{"d_model": 512, "n_experts": 8, "balance_bias": false, "n_head": 8, "tie_embeddings": false, "parallel_block": true}
Below are experts of layer 7 (counted from 0) of a mixture-of-experts language model. Rows are named router (the router's row for the expert), up (a neuron's input weights, with its number) and show model dimensions 448-511. Each number is 200 + 20 x the weight over its row's rms, rounded and kept within 0 to 999.
After each expert's rows: "mostly gets" lists some tokens that are sent to it at least half of the time. This comes from a sample of Wikipedia text that the model never trained on.

# expert 3
router,198,215,217,169,199,203,211,195,219,171,193,188,177,188,195,197,212,213,243,220,201,218,238,191,179,209,185,212,168,186,190,165,209,213,151,198,195,202,220,213,216,177,169,213,218,212,174,200,169,225,191,171,200,242,148,214,192,190,193,205,217,212,179,178
up0,221,183,166,207,200,210,182,162,187,226,165,203,202,200,206,176,211,209,200,228,223,205,217,191,199,193,195,209,186,241,207,182,165,204,192,196,160,205,187,232,223,236,211,219,194,191,169,235,203,222,194,221,195,189,168,220,221,196,228,207,188,227,212,182
up1,183,170,240,173,171,197,185,202,176,196,222,202,222,182,190,226,229,230,208,227,242,239,166,187,186,196,217,196,219,190,190,224,208,182,208,163,228,177,196,205,186,217,161,186,237,214,187,185,222,208,226,230,197,168,164,189,216,208,207,206,197,210,184,228
up2,192,223,207,169,224,202,202,198,218,204,190,184,209,155,220,198,214,208,218,198,206,200,222,178,173,177,227,201,173,206,204,190,199,207,206,199,184,248,172,207,180,207,187,221,188,169,210,192,216,229,178,201,176,172,197,164,194,198,213,206,195,231,184,195
up3,175,191,188,206,225,202,221,230,207,229,213,200,165,174,201,217,199,220,206,202,229,233,209,197,178,194,191,217,190,242,165,160,190,197,186,172,187,232,209,206,238,206,179,205,185,204,209,163,218,219,177,207,211,186,191,218,179,203,214,214,169,185,179,206
up4,205,200,197,203,210,234,226,214,220,188,226,195,206,185,225,193,188,226,222,192,234,230,223,209,212,177,200,222,208,170,222,161,223,196,231,205,181,221,176,166,200,173,220,177,170,191,192,198,173,208,203,191,197,204,159,211,218,226,213,214,234,243,195,197
up5,158,193,224,181,176,203,190,218,181,187,220,228,194,224,179,195,205,232,210,168,191,189,191,220,195,212,175,172,203,228,205,207,229,213,231,198,222,193,191,180,220,220,200,188,181,201,215,212,193,181,200,203,226,233,197,184,198,206,220,207,210,203,208,190
up6,213,245,169,211,235,215,218,204,219,199,204,200,207,174,196,174,214,226,208,186,188,169,206,198,179,200,209,193,223,211,234,197,163,208,169,183,197,171,216,186,188,204,197,171,198,187,208,199,240,216,170,224,184,199,162,189,163,209,183,176,175,202,229,234
up7,183,216,216,210,229,175,188,182,201,170,195,207,190,227,200,193,202,240,202,174,193,219,219,212,228,165,214,178,160,202,181,167,195,179,208,218,222,223,207,172,224,203,153,209,249,231,207,196,219,220,186,238,195,211,166,198,184,178,178,214,219,151,184,214
up8,221,163,163,215,195,200,230,172,182,207,186,206,214,193,214,223,203,209,198,218,194,171,237,198,209,211,227,232,194,241,191,213,207,209,213,203,168,217,187,197,210,197,202,194,203,234,217,168,229,219,205,203,222,160,193,188,175,238,197,164,204,190,247,241
up9,217,201,198,214,179,200,213,180,180,215,189,185,185,166,158,180,201,180,185,179,209,208,213,214,220,182,233,202,219,199,181,212,221,191,166,192,175,237,200,219,190,223,192,179,189,208,183,237,185,239,186,234,197,211,216,194,176,211,189,196,177,204,231,204
up10,207,223,163,176,255,186,205,209,169,222,216,176,217,183,188,204,171,173,206,187,217,214,210,183,199,211,245,207,160,197,231,222,211,185,182,174,147,226,219,195,226,222,198,200,187,178,212,179,187,208,198,210,199,212,213,229,203,198,235,191,189,223,218,218
up11,192,192,188,229,223,156,206,199,213,206,186,223,199,174,236,193,212,194,172,208,189,184,209,207,187,189,216,220,177,215,207,207,198,201,177,223,183,164,190,185,210,190,219,217,229,217,196,184,218,216,204,194,214,218,193,172,214,208,178,223,187,158,207,173
up12,201,206,202,202,196,183,219,237,166,198,213,209,232,215,192,215,214,207,213,186,206,179,192,212,216,170,196,169,199,217,215,235,200,229,180,201,217,181,173,184,225,194,190,161,183,212,198,227,191,237,200,215,205,183,175,226,192,200,227,171,193,197,201,192
up13,187,181,184,190,186,212,208,205,184,163,204,180,189,198,207,199,171,219,214,217,212,170,209,217,181,194,200,217,210,225,225,195,169,191,231,188,193,204,212,210,229,212,244,194,215,196,196,209,227,205,147,219,191,178,202,204,207,224,187,179,166,180,245,210
up14,225,246,196,220,215,228,248,211,211,174,151,201,197,223,220,220,175,219,181,197,167,170,197,225,173,180,204,198,159,207,194,228,175,194,187,228,211,224,174,171,187,180,215,188,220,199,209,239,192,209,165,234,184,145,184,210,214,176,228,189,180,211,217,180
up15,179,172,174,189,211,189,217,172,196,185,176,200,220,162,175,199,199,208,201,179,188,184,190,169,194,192,201,189,183,228,227,183,211,213,193,209,201,203,202,207,187,192,190,197,175,163,223,179,238,222,189,214,218,190,181,213,198,199,171,198,176,203,197,203
mostly gets: " Racing", " football", "loan", " medalist", "weight", " medal"

# expert 4
router,224,217,225,248,190,207,219,177,209,220,176,189,194,208,177,227,207,233,183,198,185,229,192,190,239,217,200,232,242,223,202,212,199,212,171,211,226,194,204,211,216,220,218,213,170,175,199,200,187,213,200,191,214,206,222,191,220,172,216,212,234,183,182,187
up0,205,168,166,199,160,173,221,187,199,190,165,196,169,179,193,245,205,194,181,196,202,186,166,216,200,208,198,189,165,175,239,235,179,205,186,180,173,180,200,201,195,201,145,191,214,171,215,170,174,189,208,182,167,201,190,167,206,211,228,195,202,203,197,218
up1,192,185,216,174,164,181,188,216,164,207,166,204,196,193,220,219,216,183,249,177,188,194,173,202,236,187,217,189,247,233,182,223,183,209,225,195,233,212,179,178,214,178,200,186,187,153,263,216,210,211,182,199,193,196,196,169,194,172,190,198,214,173,203,174
up2,191,208,181,195,232,182,198,146,202,185,209,203,159,163,191,199,224,189,219,176,202,236,190,187,198,227,206,218,167,232,196,154,227,186,230,239,196,197,190,201,255,222,203,149,221,216,215,207,211,205,198,239,216,231,213,209,228,214,214,206,198,204,216,205
up3,219,207,198,210,183,201,218,189,203,183,196,218,184,171,190,189,208,196,168,176,209,218,163,186,185,193,206,206,207,188,214,184,184,169,193,189,198,222,200,192,231,144,199,208,190,186,243,202,228,171,203,202,176,206,195,181,216,227,189,197,215,235,211,180
up4,172,187,172,178,197,188,214,218,198,216,199,207,201,202,201,163,201,254,184,207,194,173,160,185,185,212,201,199,224,235,216,175,201,197,233,199,228,209,217,216,214,223,225,187,212,203,218,176,193,197,169,230,224,224,219,208,201,192,199,205,215,172,183,199
up5,173,228,194,211,206,194,203,190,172,217,176,207,210,195,203,235,231,188,211,187,183,217,175,175,178,217,215,226,193,191,191,178,185,231,181,205,242,230,179,206,176,224,170,207,215,195,190,215,170,206,192,231,215,200,187,188,209,210,184,207,185,205,187,201
up6,227,200,178,213,183,205,183,202,207,189,174,191,207,210,207,154,185,192,198,217,198,219,190,219,180,160,197,224,178,191,238,189,179,207,231,186,202,215,250,191,207,200,208,197,200,217,208,205,200,229,160,191,223,190,212,210,187,205,183,168,207,179,224,180
up7,205,184,225,250,200,204,180,176,219,157,168,206,177,218,219,185,249,235,216,216,175,168,178,188,188,184,229,219,181,204,164,199,199,194,217,220,189,205,200,236,165,169,192,198,213,176,214,215,185,220,180,228,185,169,182,208,212,188,218,170,198,219,197,185
up8,207,198,205,221,219,206,219,192,206,215,184,225,147,183,168,179,241,238,217,193,220,197,221,225,206,175,188,211,221,155,219,240,165,186,225,205,198,176,180,178,171,208,216,199,188,193,201,200,220,206,212,216,194,205,177,213,218,220,176,235,165,218,192,223
up9,190,201,164,164,181,201,203,203,199,219,225,198,173,200,189,190,221,204,212,184,228,216,192,163,199,191,267,208,195,218,197,174,203,253,197,185,218,208,179,222,212,166,188,201,180,201,224,203,188,181,215,211,223,208,207,224,191,213,203,209,206,205,201,202
up10,182,211,202,180,250,183,190,174,181,201,186,246,210,213,210,206,249,210,161,210,218,167,216,176,216,224,196,212,184,167,202,254,183,239,208,212,187,183,188,170,230,174,220,220,211,207,229,208,223,193,170,194,205,223,198,183,250,208,217,202,206,221,229,156
up11,168,207,203,218,182,214,208,193,196,195,192,164,190,171,196,178,223,201,217,215,208,230,211,224,230,194,233,224,204,207,181,199,206,218,180,175,192,203,174,192,222,233,205,217,225,215,251,204,193,182,200,207,206,165,215,187,196,198,222,186,228,210,190,225
up12,239,176,209,205,198,203,200,191,167,206,194,187,196,218,236,184,179,206,201,193,208,229,198,191,203,199,204,201,187,202,195,217,216,174,226,225,178,226,181,228,190,196,165,178,178,196,196,187,211,212,205,229,227,203,189,207,229,211,242,214,223,202,218,233
up13,211,218,167,216,225,206,176,160,212,200,200,199,211,225,187,163,181,198,203,206,195,208,196,219,243,180,225,228,193,183,213,186,187,201,181,214,201,234,191,182,213,217,171,191,203,184,202,223,210,213,223,179,183,191,178,194,215,199,195,182,223,182,190,198
up14,181,170,199,180,205,162,216,181,194,190,185,195,202,194,192,195,197,203,204,209,185,188,209,242,211,217,218,170,197,207,234,165,164,223,201,218,174,255,166,204,194,214,194,196,188,166,194,192,207,201,202,214,191,190,182,181,223,234,215,187,181,221,211,211
up15,206,196,196,218,208,204,187,186,194,222,163,170,213,189,194,195,203,201,220,216,214,192,167,190,205,202,231,204,233,241,218,179,207,183,170,210,217,178,179,220,243,199,219,216,193,182,210,207,201,184,195,227,169,167,188,218,196,203,210,214,219,193,226,216
mostly gets: "\"", "$", " syn", " According", "”", " species"

# expert 6
router,189,209,186,213,172,173,203,174,191,207,196,203,240,198,181,216,202,184,201,197,192,225,203,210,164,185,215,183,161,199,199,219,209,193,198,202,212,185,190,231,180,222,204,190,205,187,162,199,227,225,208,198,193,193,221,216,194,218,213,211,198,178,177,178
up0,199,215,200,178,235,225,233,188,154,226,174,211,181,187,180,230,228,213,191,187,204,179,183,187,161,211,210,225,195,194,204,179,214,211,187,192,188,217,164,246,212,226,220,240,180,160,200,220,236,190,202,240,196,209,179,175,207,189,166,176,190,210,206,212
up1,206,193,210,159,203,214,206,182,220,206,213,199,213,192,193,221,184,238,215,174,200,208,196,177,185,178,205,187,197,209,219,180,199,196,206,180,198,201,203,172,225,210,151,213,198,184,243,218,211,206,191,199,209,200,175,218,216,207,211,213,177,177,204,229
up2,207,182,225,195,198,216,175,148,201,224,200,223,178,191,195,198,213,192,214,200,235,214,198,193,220,183,212,218,210,178,207,214,173,216,202,193,200,187,198,200,231,218,170,166,191,164,215,208,178,221,169,199,209,180,160,200,227,250,188,187,207,215,217,257
up3,210,188,205,202,207,176,187,168,228,194,189,201,183,206,217,207,205,218,165,174,221,194,216,201,178,196,197,227,185,185,212,216,214,177,175,222,193,205,161,175,218,201,219,163,188,196,216,190,195,215,176,230,228,202,214,190,201,215,210,166,209,211,183,267
up4,219,179,211,174,204,210,192,205,178,241,185,212,179,196,195,211,227,179,191,188,224,220,192,201,179,195,181,190,204,213,192,190,192,195,210,166,208,214,202,181,204,202,162,210,216,185,197,191,166,189,177,190,153,211,203,208,201,193,209,219,209,212,184,205
up5,210,160,198,182,222,195,213,215,174,200,230,215,221,172,194,172,220,210,189,208,223,198,181,213,194,192,234,183,197,200,207,205,220,211,217,204,217,224,152,204,196,197,203,191,203,190,200,203,227,180,170,199,214,198,192,183,225,188,214,209,201,188,264,205
up6,171,230,206,175,170,206,222,184,186,225,160,191,195,233,187,185,206,169,186,213,172,217,189,208,191,188,251,198,172,212,202,193,195,207,189,237,221,222,174,177,237,247,229,161,239,192,201,225,228,222,179,203,208,232,191,172,211,163,200,160,187,208,231,219
up7,218,185,200,195,181,210,215,181,202,226,210,202,200,189,195,199,184,195,202,198,195,245,180,205,177,159,216,183,186,170,185,183,192,207,169,167,174,160,171,186,205,228,183,203,200,191,204,228,214,230,196,193,177,187,209,208,208,215,180,185,257,221,230,174
up8,233,183,196,190,214,202,183,204,203,169,156,218,194,220,187,222,213,189,215,216,198,219,206,219,209,218,208,208,192,182,217,210,165,199,232,211,205,192,194,230,209,204,213,200,190,200,185,143,221,209,202,176,180,236,189,209,203,205,173,198,184,231,176,235
up9,201,165,208,206,162,162,230,180,185,208,201,207,181,215,218,190,230,176,200,213,170,213,214,230,189,160,224,205,204,157,192,184,174,184,193,203,201,187,228,197,212,211,196,185,166,188,185,150,201,222,228,227,185,208,211,215,184,175,192,133,221,193,232,201
up10,225,227,166,204,211,203,257,212,191,240,183,222,216,191,204,218,195,202,199,203,186,220,210,182,227,160,223,171,198,193,185,215,209,183,223,188,187,223,201,200,219,209,186,200,218,167,170,181,210,222,189,205,210,200,184,235,229,186,178,215,161,224,198,210
up11,238,192,163,208,209,170,210,172,213,227,209,219,212,198,215,204,166,205,194,204,201,212,217,188,216,172,214,202,192,227,217,219,195,230,234,190,228,189,202,212,234,180,205,213,182,189,199,189,181,207,206,200,173,208,188,199,214,213,208,174,215,213,167,219
up12,211,179,205,197,200,242,195,203,190,196,177,203,180,195,195,198,188,189,191,193,211,224,239,205,200,221,220,151,187,217,184,192,184,196,220,205,207,196,215,186,225,170,206,204,166,192,201,205,222,207,191,178,171,202,191,227,228,192,189,192,190,204,196,223
up13,198,229,206,195,177,207,229,204,187,204,197,206,197,174,230,194,181,189,202,192,191,200,163,192,206,209,219,205,197,195,252,200,200,231,207,176,186,247,179,198,211,207,186,159,216,192,214,181,237,196,190,217,231,226,203,213,195,229,193,195,213,224,221,199
up14,204,191,191,211,213,193,229,208,212,226,207,203,169,211,197,196,182,201,215,226,191,219,200,203,186,194,189,188,222,210,199,191,192,260,144,205,207,217,175,220,188,217,187,144,204,181,197,192,199,214,193,220,218,224,192,206,211,218,180,199,242,216,242,217
up15,212,221,191,223,192,202,177,187,191,205,169,218,219,171,221,247,179,202,254,182,196,210,169,193,177,200,198,224,205,180,225,229,201,204,196,188,190,182,175,215,202,211,195,199,207,184,186,187,204,239,214,198,182,172,210,193,170,212,191,195,225,179,231,195
mostly gets: "za", "ua", "ona", "oma", "ena", "asa"

# expert 2
router,195,204,213,197,202,189,189,212,228,192,245,180,172,191,210,210,238,178,209,213,210,158,197,223,181,161,215,199,198,196,203,210,214,173,218,179,214,178,232,233,197,239,214,215,211,158,235,223,182,207,242,198,197,210,196,193,171,225,176,202,163,175,200,188
up0,199,192,176,194,225,206,186,220,209,181,208,205,176,190,228,215,188,208,163,182,192,193,203,192,163,195,206,223,177,236,178,170,210,180,195,219,167,212,205,187,201,232,231,226,181,218,220,192,190,193,160,230,243,201,170,195,226,200,185,204,185,177,194,224
up1,212,174,201,168,186,191,230,216,224,176,196,218,164,180,188,219,209,179,192,172,236,183,166,192,233,206,206,219,183,207,193,216,217,209,185,185,179,186,210,163,176,229,205,180,200,218,214,193,207,217,171,197,224,199,194,209,210,196,182,221,220,184,208,212
up2,205,195,192,198,203,237,227,215,203,206,201,207,169,163,211,154,206,205,181,200,194,212,233,184,193,200,219,235,187,197,190,234,184,173,218,226,208,191,202,199,210,189,201,190,216,193,201,199,212,193,195,185,217,228,193,211,210,199,185,209,200,189,182,227
up3,185,206,209,215,207,187,189,162,200,206,171,215,189,212,227,191,167,242,209,196,217,228,180,226,225,172,224,214,186,225,210,230,211,231,182,229,183,191,176,197,214,221,194,209,215,221,193,175,172,221,209,234,189,199,179,214,184,184,207,162,191,202,196,204
up4,191,220,177,200,208,212,208,185,199,213,185,193,166,176,204,231,209,221,209,168,210,239,175,215,199,231,199,193,215,233,192,206,188,155,214,190,195,185,194,178,184,205,227,199,205,175,215,191,201,221,207,186,205,220,202,225,226,230,203,212,178,179,211,221
up5,216,169,189,203,184,210,229,203,198,221,163,174,186,198,195,245,192,232,184,186,211,215,214,215,185,193,221,215,222,169,183,223,198,247,205,186,166,187,162,172,218,214,205,195,213,219,205,178,202,183,175,217,219,192,205,205,200,201,189,172,203,171,244,205
up6,174,232,226,187,239,224,223,180,159,204,188,193,186,180,226,168,190,241,191,188,199,240,199,221,184,157,224,203,188,193,197,199,213,205,211,199,189,205,212,173,239,194,200,196,185,211,178,212,217,219,191,184,189,198,149,164,173,198,153,199,214,199,185,202
up7,228,204,212,176,214,161,202,198,176,186,189,194,186,197,207,201,186,233,189,214,210,177,177,208,222,159,204,222,205,172,213,204,226,205,198,229,210,209,213,189,198,209,200,167,188,171,200,238,185,185,166,200,175,204,167,209,227,204,227,190,219,223,214,192
up8,183,212,211,214,188,181,196,204,194,193,187,213,196,160,249,209,201,217,222,186,192,192,196,187,212,207,226,216,213,192,236,204,198,215,239,218,201,187,169,223,224,219,173,216,251,157,202,193,197,205,203,205,184,189,181,187,209,204,216,198,242,194,222,189
up9,165,212,224,186,197,194,170,170,185,195,183,190,210,198,194,232,220,205,227,186,223,201,196,195,204,225,219,201,186,206,166,212,213,202,199,156,175,221,199,207,206,205,181,192,164,179,186,228,232,218,197,198,219,177,195,242,213,240,193,181,201,213,199,191
up10,195,207,215,180,216,153,199,200,168,190,182,206,184,187,228,197,214,217,219,214,176,205,179,220,168,194,229,207,166,220,195,174,205,181,177,224,217,211,191,187,221,166,167,203,185,191,215,195,199,187,196,212,194,192,193,177,234,190,208,188,200,189,195,237
up11,188,206,200,193,210,228,230,167,204,203,160,226,162,159,216,168,176,175,186,209,199,204,201,238,194,213,201,213,220,198,229,205,184,182,217,252,188,225,184,168,228,229,196,195,216,193,201,211,210,203,174,197,213,207,206,173,220,209,160,223,181,207,178,233
up12,242,182,164,187,235,205,221,172,193,218,198,184,199,221,209,193,183,199,219,183,218,191,208,183,182,201,216,196,155,199,189,187,189,160,212,212,208,230,182,203,226,228,168,173,195,186,185,205,214,186,208,187,206,194,188,233,206,189,222,219,233,204,181,214
up13,233,192,187,204,210,185,173,217,200,182,215,217,193,236,201,205,204,219,211,204,206,185,229,187,211,211,201,198,209,186,225,196,191,219,204,184,160,195,197,212,186,225,143,220,201,206,187,217,185,200,164,184,220,209,166,202,223,193,199,203,171,189,205,192
up14,194,182,204,210,212,181,205,182,185,174,182,204,175,182,227,181,190,220,190,219,203,218,175,213,227,215,209,238,199,197,191,206,166,216,174,224,209,206,190,191,228,220,163,187,195,170,216,181,237,224,185,206,203,216,183,196,232,238,187,157,223,194,230,193
up15,187,164,214,210,227,189,195,185,204,195,187,190,211,170,174,147,238,226,204,178,206,198,187,240,200,214,203,224,180,191,222,243,210,186,204,215,225,217,197,232,236,164,166,214,204,198,174,211,181,232,231,197,209,218,198,203,184,209,226,164,190,226,190,215
mostly gets: " at", " University", " along", " during", " visit", " attended"

# expert 7
router,228,192,179,220,195,234,166,241,209,214,193,226,195,221,221,166,177,171,200,202,201,199,181,191,215,193,198,201,218,189,191,209,205,179,241,210,212,205,200,175,200,164,198,189,196,187,243,213,215,183,201,221,192,207,205,192,205,204,218,218,206,238,201,209
up0,214,186,245,187,203,209,168,200,174,200,196,200,161,215,206,209,232,170,224,185,228,206,186,244,201,206,209,180,204,192,170,201,168,223,199,205,176,236,180,178,182,207,206,184,222,191,192,245,227,194,204,181,220,234,219,205,201,232,185,220,217,189,195,204
up1,207,156,200,196,226,228,226,194,193,209,186,191,173,180,206,175,202,207,172,198,220,182,205,213,184,226,249,183,188,223,170,226,205,179,219,175,205,182,222,211,193,205,224,231,224,187,226,202,232,199,178,186,215,215,202,164,228,242,218,184,189,213,198,175
up2,214,199,187,208,222,202,178,188,210,226,210,202,163,187,195,196,216,147,195,177,212,188,216,183,175,181,207,203,164,164,185,230,208,214,209,223,173,233,201,227,229,268,179,192,217,179,249,229,201,172,229,188,173,194,167,183,212,170,231,195,200,214,186,234
up3,187,220,213,212,213,225,210,222,207,217,178,201,202,163,189,196,208,253,177,165,183,218,181,210,177,180,209,238,236,189,246,218,205,196,161,230,202,178,186,190,218,202,212,217,217,216,208,190,226,166,169,225,214,196,171,191,186,204,182,189,212,210,200,209
up4,177,201,195,208,246,204,194,184,176,201,206,215,211,190,203,202,175,194,177,170,178,227,191,210,172,196,178,196,186,151,226,175,190,188,201,216,139,205,202,184,207,191,176,209,208,172,223,198,234,177,199,245,183,182,213,165,181,176,203,170,166,214,226,192
up5,222,224,223,191,193,231,186,223,214,210,178,196,179,184,193,200,203,175,209,197,201,171,210,190,206,232,196,227,173,188,214,169,225,205,188,182,163,230,211,210,189,214,213,182,185,180,209,199,206,162,206,194,230,205,192,216,197,199,197,189,206,225,226,225
up6,185,205,201,215,238,227,178,220,184,235,172,213,190,210,199,186,219,197,186,226,207,178,186,217,189,213,239,194,205,166,191,223,190,208,200,203,166,201,195,196,223,199,225,219,147,179,247,211,191,214,181,178,191,196,220,207,197,201,186,206,223,223,210,231
up7,197,228,162,185,227,241,192,220,177,204,192,165,186,195,208,203,177,232,226,189,195,185,196,225,172,204,181,190,203,183,184,192,222,220,199,194,190,190,200,229,229,201,157,198,217,164,195,189,228,230,182,198,216,200,177,212,192,186,175,177,171,196,250,242
up8,183,178,164,216,203,215,197,215,215,174,211,213,184,194,216,137,217,188,172,202,207,199,232,209,176,175,187,218,227,173,201,202,186,194,225,257,185,230,214,217,192,190,176,201,199,203,177,225,181,180,217,239,200,229,206,189,221,215,189,173,211,246,224,227
up9,215,178,204,224,219,213,188,197,184,234,189,206,187,182,229,198,206,219,235,188,196,190,170,237,199,209,204,226,208,183,213,186,220,252,201,212,187,208,201,160,208,188,220,194,182,211,219,162,206,228,205,224,192,173,201,220,172,259,171,167,210,241,242,182
up10,199,191,216,186,197,190,176,190,192,177,197,208,161,181,262,219,194,195,222,202,215,214,213,204,249,215,210,230,217,224,169,211,198,179,194,188,194,199,199,173,261,188,211,186,228,204,229,206,229,181,180,187,220,207,214,195,202,182,187,197,203,187,231,211
up11,205,182,182,206,229,175,223,194,203,249,221,193,182,218,208,250,189,226,236,223,220,195,193,166,224,156,226,197,186,213,226,243,193,190,200,216,192,187,225,183,213,181,213,195,231,214,189,197,186,178,206,231,239,233,163,219,228,228,197,172,234,201,203,202
up12,210,184,214,194,180,175,237,192,199,216,226,190,169,169,193,202,203,231,183,195,187,222,218,181,202,191,229,221,204,201,205,187,186,151,172,205,236,204,204,217,191,174,215,187,182,195,234,176,222,199,179,226,206,199,201,177,249,178,223,201,184,170,169,201
up13,188,168,227,209,203,184,226,197,220,213,187,247,180,193,205,177,201,188,193,203,200,229,172,202,211,193,222,194,192,201,221,214,158,182,223,233,179,176,213,165,243,172,204,188,218,227,236,176,196,216,181,199,199,192,210,209,222,224,198,194,208,221,177,223
up14,201,202,229,193,187,213,201,214,211,211,176,176,209,190,230,167,205,232,197,214,198,207,184,246,197,205,220,190,218,169,210,231,197,208,177,233,196,211,163,188,197,210,207,190,183,234,213,210,206,218,181,180,183,194,183,207,172,222,162,212,212,194,223,203
up15,204,174,215,218,183,189,220,187,190,190,178,188,184,190,249,214,205,230,184,155,207,221,196,189,218,214,205,221,215,199,238,223,167,197,209,208,218,188,190,195,202,206,209,204,208,202,179,219,212,207,156,216,143,184,185,201,227,204,204,200,222,225,195,156
mostly gets: " village", " MPC", " Bh", " Coordinates", " Singh", " Born"

# expert 0
router,176,196,194,202,188,191,197,184,175,206,217,201,178,208,185,202,168,190,189,193,224,161,199,194,183,197,188,201,205,200,176,220,206,214,209,197,212,205,185,208,165,225,235,237,202,198,223,224,210,166,175,197,204,168,212,216,190,178,194,155,188,198,191,211
up0,200,202,209,222,223,209,220,230,187,213,184,215,193,182,192,180,194,205,197,221,231,192,224,204,217,219,218,207,178,195,255,211,188,247,228,187,222,172,193,184,228,142,176,166,227,202,221,184,245,194,159,208,227,198,207,198,240,227,229,186,202,230,254,246
up1,226,160,212,201,170,179,215,174,182,189,194,212,232,189,182,195,207,201,175,208,211,179,195,220,221,212,198,190,209,190,215,174,186,229,223,198,189,209,141,253,159,198,175,174,183,200,223,198,172,180,225,238,239,199,201,226,208,233,169,230,218,225,208,202
up2,209,207,235,190,189,173,193,199,214,221,180,225,179,200,203,208,195,198,187,223,209,186,192,180,188,196,201,240,216,169,197,221,148,216,208,192,197,206,162,182,222,215,173,212,206,220,190,201,208,197,164,190,189,195,189,185,196,196,196,189,212,195,186,218
up3,178,169,170,224,158,220,182,188,168,186,173,199,197,200,226,197,168,211,172,220,226,215,181,216,225,215,182,222,178,189,188,211,202,193,213,223,198,201,238,207,234,156,204,198,195,170,162,221,193,210,204,199,150,178,195,201,245,205,185,198,173,206,204,226
up4,183,216,171,196,219,188,211,174,208,201,188,217,223,202,208,217,186,199,215,186,198,192,208,207,180,192,220,203,195,207,172,172,182,207,195,222,192,224,186,201,207,163,221,220,188,176,193,204,210,199,222,204,201,194,180,160,225,214,204,206,203,241,253,208
up5,209,201,178,217,193,199,189,186,218,186,186,213,182,197,235,177,203,180,208,203,211,217,158,219,168,221,233,166,226,186,213,161,186,161,231,207,215,201,189,210,197,161,213,186,234,172,223,199,213,218,208,220,183,185,207,231,219,173,207,177,201,202,214,234
up6,184,199,185,181,236,194,199,190,175,203,189,222,222,203,188,181,223,224,162,190,219,180,167,213,194,191,198,193,186,180,214,178,161,183,224,237,202,194,232,194,205,228,196,231,171,182,212,212,216,196,172,221,200,199,208,205,195,197,193,161,201,195,185,233
up7,176,171,203,216,214,234,195,159,188,186,196,186,216,207,193,202,209,236,191,146,197,205,214,217,230,197,176,175,208,207,220,183,175,182,210,232,181,211,202,203,175,185,207,187,210,171,217,207,228,175,195,226,184,221,204,230,213,209,181,208,198,238,209,194
up8,209,178,239,242,225,204,200,173,163,243,214,176,201,211,222,174,182,218,212,202,192,228,167,220,212,200,215,191,173,195,202,193,185,216,204,232,183,202,202,189,197,214,192,190,204,213,196,207,200,215,198,201,169,200,215,210,190,212,213,214,217,199,193,198
up9,205,246,209,175,224,186,233,180,213,176,160,192,194,180,166,163,229,165,206,179,228,180,202,185,238,214,210,206,207,179,208,209,183,181,162,200,196,195,198,229,185,222,198,213,210,190,194,212,210,214,206,220,177,175,221,191,232,197,185,193,199,207,196,176
up10,199,236,229,204,210,185,181,196,207,219,185,201,202,190,223,190,203,163,212,226,220,179,171,197,248,205,175,193,199,201,229,225,156,213,209,212,198,218,139,209,231,213,198,206,212,179,179,178,230,194,165,161,202,178,196,200,229,236,229,175,182,211,200,230
up11,184,172,223,186,206,176,192,189,178,204,193,213,192,200,203,170,223,213,168,175,209,221,185,224,197,185,242,226,189,185,250,230,193,239,220,223,188,226,196,170,200,215,194,204,234,173,243,211,237,187,164,245,243,221,188,206,226,179,193,204,182,207,238,232
up12,198,216,169,187,176,191,214,197,204,196,210,209,156,198,207,199,170,192,188,225,187,212,183,201,226,176,225,202,216,190,218,215,188,218,216,224,180,230,205,190,225,183,151,205,222,211,177,241,220,228,187,208,193,203,190,221,177,221,193,186,204,204,204,218
up13,212,185,206,191,219,187,156,181,158,167,199,218,219,182,202,157,168,165,204,173,186,187,167,204,208,224,187,208,218,199,201,184,181,199,218,217,179,205,228,195,209,192,168,185,202,191,192,204,189,196,194,212,211,213,208,193,231,213,163,168,219,225,206,230
up14,200,188,175,163,208,227,213,180,167,215,209,232,209,164,149,196,201,197,184,197,203,191,216,195,220,223,176,182,232,187,187,198,222,204,216,193,186,214,200,175,213,224,179,202,228,180,176,214,206,179,201,236,163,197,211,233,182,207,174,180,202,204,236,223
up15,205,218,215,209,218,193,229,189,199,211,195,221,174,173,166,227,187,195,169,150,214,222,171,205,179,180,193,180,184,194,206,202,184,181,194,182,211,185,196,192,229,234,175,233,203,202,182,210,201,180,170,189,217,194,188,192,227,234,221,223,208,217,207,228
mostly gets: "lo", "co", " information", " re", " ship", " c"